From a checkpoint of a small mixture-of-experts model trained on Wikipedia.
Size: width 224, vocabulary 10482, 46M parameters.
Training: a variant of SOAP for the experts, 331M tokens, 5047 steps.
Below are experts of layer 9 (counted from 0) of a mixture-of-experts language model. Rows are named up (a neuron's input weights, with its number) and show model dimensions 128-159. Each number is 128 + 24 x the weight over its row's rms, rounded and kept within 0 to 255. Numbers have three digits each.
Before each expert's rows: "gets" lists some tokens that make up at least twice as much of what it gets as of all text. This comes from a sample of Wikipedia text that the model never trained on. Tokens count by the router's weight.

# expert 14
gets: " an", "r", " An", " r", " R", " Ar"
up0:146157155091103127085145141162088095143122094101133121095157108100080156136094152131160134149138
up1:134158116148149113138094099163134167134137133123131143089120158103099091149117137166141087172105
up2:136168139099126141123097126140122103138089102142145119130119139186128159119125125124095131144095
up3:157118137134150131161131101077149147130147116114157137150115150112142118125140153128134111116157
up4:110157126098125124155127125183141123127086161134137115167130119140088141140117085159115073098162
up5:164106120140122077113077111107122123133134116152131101143112161129109175091082134166100107133149
up6:100129157125133091134103165151112148109122182158144093084122146162135127105126145158124116124125
up7:114123112120079129139116132126128141132150163116126148141137143116092142082107179167153137124157
up8:060128121135111113116151139131058088127129151151124115100128132159125112115093118190095130085183
up9:149112112118131127098123091098128147126111091113092119162124122089087134110117134138115150152151
up10:115129128129114125119144137121140123139138113125092118150135125090105109080151142146100115163139
up11:134154098146110096135117194137226135130129117142149147118140127128143122122111122123132140132114
up12:161144174145174098097077138098147096100154118138121065145107100147115124107127109130125119128149
up13:124138122128128135151113110063154150104114119141126076082129121118101137094100113103102091118146
up14:147112079120119088122128090134122125134134158122158137175165134132120074097161158099122174119100
up15:109182078122122107123117082132160141090107122119121169093100156136076099130118129133120115155140
up16:107161174157110121129072114095155167115128138108120121113141150132114120093101141118137151138109
up17:134106114141109135106119123120114152122118107120094118147123127133113152181140172119110128117124
up18:120104107161137112148125174141155124108148148081095128109099137106105119139145139092107122120119
up19:187136123097128136119118149116103117135116064124137144132120140164131156162114128089138150098111
up20:144123125127148118134127148114152144121124125129085106138136139155112130089094147108128139138100
up21:103117176170103132152144131110126082119114161134119146130163143085081093125174122106115127112094
up22:130138089138117123102116117163113145142154087130070081145144134159153124117165125132076138147163
up23:142107120117166115093129136111125128137112140127161148134093155191109142144110136111118121079115
up24:163124103129112138161110102103118176100143098149132155114151130129113162089154168101129149129143
up25:142116143132125147115113123124148162123140150115104099099137119086147139163097093116111080141122
up26:111121127195136112141124098121101142134130119126111156106111108099132098130093143133091145133173
up27:169142159108101138155093097136115084099133096108130117101114154129137125157132146108116104104116
up28:102139136079122073115114110175141157103155083159137160150134160140119115154142098131092088112091
up29:092124110151162089132109151100154105155155093126135127119140109110135139101071161145126105123106
up30:142109114135135132147110161139113125182162096103127094102156123128106152075132110189183140099161
up31:114137103150140133138098065166145106103124114101164129134093101111100151144094126118078085094158
up32:109099110144159122137148121108126143140127059146113141151147094137066134144127119135156134141150
up33:118130119108129162139136149113130124100126130120092163106083136059129111110111139111161134080118
up34:137116118123127121119131097147100137101141120083087083102133146091119131091111128143113130109135
up35:092136087107135118141101128155123128100104173131112167086163103136130108127135155130148117131127
up36:107184105104140156137121151133123116105149116082151075096128154124137140119102148076154132114115
up37:121122111124161097122112133099158167114089139122164116113103156128124074132111148117094127094111
up38:120140119151099103089112140099146132127143118147165160142155079105132107156110130113105123122157
up39:100137104099149155152134112129150171128119121137147126123161166144122119123110158139075115097144
up40:117098083129162114131110079157131122109139136130156094158100158110158153109146138129106136160120
up41:135130090104152159140130124154128139111117135118151145127139151139107142150107123125130165076134
up42:127099133168143152143117121142128128122133136123134137131090101148127110118122139144130141091117
up43:098123106115121150129120119112131114109129068136124085084171113109156136131115122140091122119110
up44:154137116139126133175098099156152146113097131151118157112158137088146132106141101164119111131162
up45:129146152102106131153119159128112164143065162159162132129108113107158132105136130128142128108145
up46:102123117160135152112127090099128126099108119103156143147108100145118100134094132131104117126169
up47:073119124098116144119120145171159125096108124110113135142103138101065143105142142132094123086097
up48:130161160130144128183138128123082092128147098135082136091147136131122169136164083141105111105135
up49:174131129102130146154133092109136113114106140147106139148147154096106151120094142123080139136107
up50:149125077147090103107145114116108176106147115130093180112113069100130112121140146152104129159104
up51:081126114065142150130129129101105161129112153130124047128133103148125142109149126163151126124159
up52:139098135116125158105147108128152133135100129135083142095098141079118145120165196094136114110132
up53:125113173127154154128135151136125154141096133090120132124135158126128117115139169145106130124118
up54:117153125115125100091115130112131151084155105055067112114120107105133126119148189105081154106114
up55:076132101115143171121120099164102120172104096060095124114103117169108107112120133147131136094155
up56:129125148125160163135102129132110149104145096114111147113163091123144040128127074106118112108108
up57:125129112099083075178124105158124106108086131149130136134173129164123122132134102133151114114108
up58:122144084122159128144129121113126151106101149150137116118071118133120098125121120128069130126099
up59:139156145132077154098124129122145105111146110152131142079096115134117074109118091125149108119169
up60:124145131119134152140144103121134172088130146169114204141072126117118105129085132134127143138119
up61:111102121168148102148137077143111168137110116118077111148152134122114145107132139118110080102112
up62:166136101098150121136159134090131157101119107105150158150137134118144166137119155140098117112125
up63:136082110128119121148085131177097133105128129119139132155138118140119153099149136074156115148158
up64:152169180129110166091150101132158110130115105174152138068134126096143097122109140122168138116147
up65:135162075192160096115162128145113147112127119142129156125089101123154140151130137148108125083149
up66:090142105149139121123095115112151128089142114113102167090118111116142138178109152100139181118124
up67:145100134160105114129131140133116113110102125121074074133119156142140095159142143140118148129103
up68:126111176106162130156110126109100154177146105146128151150151174155174143110113107146127115133105
up69:116171133088110138153114136160119138130088139132125154172152139082132140124095111129145120138093
up70:083142086138155136136135107098120118118121084148147117126164124128154149111120164111158099136145
up71:089112145126161150105107150134079167163174134153152104116129094127124102120083101116119135090130
up72:135097142137127134121173124099104118103051135125107168086139124110112127102066099155146159149068
up73:117147096131167169131121133116130178121102118069098136121206062121132066114169122086177144128141
up74:145150158118143120164072057107145145114137105120118104154138145104088140074112141102147110109106
up75:136130130140112165122101103160127136139132107143103117108154115091159157152149105133107108123108
up76:150139121157089178119096164114139132136120110131135138129080117138126141137134117128139156155125
up77:149184087151157135155133102124111141117083113160137157133160130165132158173137139100123113121127
up78:116114108127124113085116116160125130094145116146120137148101136116113125141139131102094128123148
up79:133142154113095118121088110122081130128121117133085120067176150109131085122113165138084127117142
up80:187109139132153119078102083137183112128114082156141132185103133034137077106133132103106151128123
up81:109134126135148098128162142142095149101088117125124130109135129141134135090108118156079127110103
up82:162097135120115066116079158127144124131121145133109120125113166126139138184113121103123093134158
up83:127133113099115141157128094096118115121113104132159123128103151094130186069133102088118147057144
up84:116079130136136139127094159094109127140141138106125105152109109105118130136154091119110136103126
up85:149149160146100179142139097121113155066113116138140095155127156103122111114145106115098124112099
up86:154106096142106135136117144086157140115123135159153122154106073095156125117105124114110124160114
up87:117156122132122125103110126116146114125107105138123160147110128128144168141100127092148109132150
up88:156141110136145131118157086152103122165123113164137122172150151118109124108126118135132119110123
up89:094158135126155109149138161124138132103160106134138149118155117149121082107094097125115192111118
up90:157130136130141169141101106061102168106105094128117159151127142093095108124139106115127147155095
up91:117114114134123115132171141147130123115145163124079154118127117120122164178090110080074106115132
up92:134155119111072169109117116119117126091114091136138154129142154127149113128105138156126121120123
up93:121109092150099118111094129141160123099117074141099126119129120128123120104075161110108151134156
up94:123115108116161137134105103143135109135124122095115131155162134103136129134109118154111154144132
up95:148121137114162136107127127140119146089109118096125104132117115106120162096142084146113088120154
up96:151148121119065150126130130142105131134098119148121121094159117083094148119151096135076127124125
up97:098168155135133169102117112143109144104132103121096129094126136133137127065121094070117103147089
up98:160136116128109106132155109094094174099103102176119145113109122125111112159129099108104122168115
up99:116168117169118131135135115107140082129130149157135158154143117154115092147107121134158120133102
up100:095131116127138132108193105148110177123092090111066117088149138135126185129111131145101133072136
up101:120200154140097072136114109094181120101104138141121127096111102138128110161123136167147143136122
up102:108161110158138135121129093098112126137121146113144099124110165136063104127118115112156095116128
up103:158172134147113135161106131173160119101122117167108120091162119127107139111086118170152120113113
up104:108143119107139131104152111166131175109102109146097146129116152108145121138125124168129141110120
up105:160144097163134131126189168128112166100142116123151063092149155120121158162101155172136118086080
up106:121085135148092121141104130136136155124086093102091104133101153134181105110124184160127129133141
up107:162109085117138120101146106158155149110126137096097107131120157151126147112152118127111095160168
up108:127123140111137149125121084146128126119111145135081101183145141154122151112113121149113105177134
up109:089096080096148138145156105145150120112106155126104137186155134120141159180118122152126140147092
up110:113112169152164167108135120084108144117139118087148114101148094092158120114089129132126093111101
up111:106125093098147097124137143105158107114120132126168107083144142107121104099117109141148114123120
up112:162088121111101132124140153079100153146132135099119146158140120093147096120160141134116126141108
up113:076130093112110103133143126063123139123120099112122118132110103100130095138095163203140127142112
up114:141126138136161082107143104118088156141145129124142164097145174155136088135102141104127133142112
up115:150173124118148134120094152107130133157091088118107123155166141129144154124089139118133145115149
up116:143166094109121129170085110120159122095148147113124138157146111158134138104109147111135109150099
up117:150119111135070122122120143109139083120117105111097137134145066155097124109131131118140133112152
up118:161130107093131152111097090136132157121118124145157106138127172206145165136105170100104144082142
up119:085143102090074144126113156098125141128100140151158109075135117145112134183169144109120122132171
up120:161086139116127146125142130133164161122132114175130145153119090114121160110122136135085203072098
up121:139144125127128133142093075090108155101150103108126109144091139133125164167091102133123151108114
up122:150135110142111156130156119111168154152120092167158147144120133085135125126122168153149158101144
up123:125109096128159141147152129115123142127113139138121125175153129128125108130157124118158104151159
up124:144134159147143144120144169101139153131117107145123163118111147155102096110163098123110126140133
up125:124135056106119115129118128118167115155104120145151120123183169160151160097130129117072088153114
up126:097118089098140111178149085125095101114122155120115148126133124106144153108155114125092087067120
up127:135138130122175115111121099118150163140140093098171114116097156152154140103146139126097146090129
up128:129101134120095139148140096134169110124128128168097104126146140108111084167165185120124115145130
up129:125126155140114112154165125096137141116133158097140121205105118100143172118189125110104144115101
up130:066151114083150126180132117164113107124118114143118146117126128144144115123127176110166136095103
up131:131107096123137144140107121133135137108122119138112106130157115144177150105122137111121130142082
up132:095148118100128125148155140163144171099158131111154077123123116115145166121108129159091117140165
up133:085113099141129104106154130154124124129152109135124149126123174105135166126138101152152079113114
up134:108111108156147134108107131126132146137124183135086111124130095145134106141130140112134104110116
up135:149126103176120135089092100150115120167161166106114170125153142099130092095108146127168096147107
up136:127140119129125137101109113102127122115122130108147154098131116123104117109117158071125127127116
up137:155101146160117160144126154114157100120123176132120096183163159123157123065106108126130072142141
up138:118128121153124108121100109204147103139115067115086120124128152140141146118076168159167141151160
up139:110182100144129111129165122136099118145137127119130099109159095131080152117095115136130124133121
up140:117152090114113111142114058166133105132143077168126086154119130128098162085107167128119124125124
up141:112128125120141145117137100133115097109118128167133124131148141102140132137073130142104132117125
up142:098130098145137092134169134187114115112114106138096060128154130108162127111163152194135106124121
up143:119152086127132111128136137112154158111128113116164134156185144137127165087086141103132131127087
up144:097119111171120121142124135140157131083135135142154113145112131091109149170111127118125155163122
up145:117098140100109112120066120136153149123086070144103045138129130125130160137134105132118092104152
up146:148156128145132143097085125154138128115125121172108082109152143076164164120137163157178160154101
up147:117142149100131148149142083115144115121156088180166117140090126125155109142112178132125122149138
up148:151176138157120124136113124140157145138146123153101081112159085165122124137179130138098091116150
up149:128148099109137113118145112104111182115097110143106112110104125113102142103100124096110109110086
up150:148142135103103119084125175125111154125152157180128113117164142108125164084144147124183126086120
up151:074145120157121120137116097121104144128109115089140161082173126138122178103087141170115155111163
up152:129125121127166160179133105111129108143113135140073176114136147124086120115147113132113071117133
up153:122166114189131109123116143144132136120156070139180124127140089095115098168080135115147148073149
up154:175117133101151158131139153099133104116173133148131135111090145131089096143169094114124108126079
up155:115185111112142143134116101110134111124112098148133117128116178066093140109071111129160115151138
up156:131121125070140097121128143145155164116104095136075138136123093117110144119123138121107125113139
up157:155156086126102116145149132101124131126070163149142122126146141125127143126135147101122113146195
up158:103156121101164159128128126170125155105109139176129151145127164133114130142127156123169081159137
up159:075150105103136121173103138095115156118098088125107161082184159152177125129160102126125115118134
up160:139116097107152155133139111145097175147111158146117104157145101128087135120088133103106091170138
up161:117118104113116129110137096138145126140119071115127119180143089123100131134131106162080137135166
up162:104144136093169144142133116083117129108127161150149114157103080097129108114112111108095146139129
up163:137174114139126175092115143134151132135115119083141133125151159097146125125102138122129085148129
up164:120109138148128120135111120145133117110114167104136139124140121112107122068143160160100114166142
up165:109129090158138171085113136142140114111129092117137126146107133141116112135127130131106101096143
up166:144090138101139118135121137096145092118087133103110124089143137088113115084128115123105143163143
up167:152145096145150157157129158155130116132119073123109135113129116169126152120099130126169126123107
up168:147149130154145159137133100085151124123188143115143107131137121098115139084123181214095130105157
up169:084123086166130131149122171115154102109151142102190149142152122126117090148106143099151163132120
up170:140173106108145169135111148152153122105142145066123147143065128117170101107141153133151129126120
up171:100096138124141092166139091172096177110140140136147143114155098114095143110130152127119101127114
up172:136085073099045119146161121128112069095106116104085133123127128143137115150158143127126139145094
up173:121133131093160117101127102121119107107109118159155145130144127115094141134090111153118115133117
up174:103160168083099148119123174131115147106075174182134145123171170097158142083120141099101149153123
up175:110167084094163139158146122161104153132145125123116109117068138113114138124150112122114103120114
up176:150108114138156127153136163088148143160127144135112094124100136068159116122112148147112141104113
up177:128173134123122113143070111125124115111140110123133134129115175090154114144133154120135148173100
up178:159110112141145153135119108149150128132134127140138122135117149101106111135116129141158085124129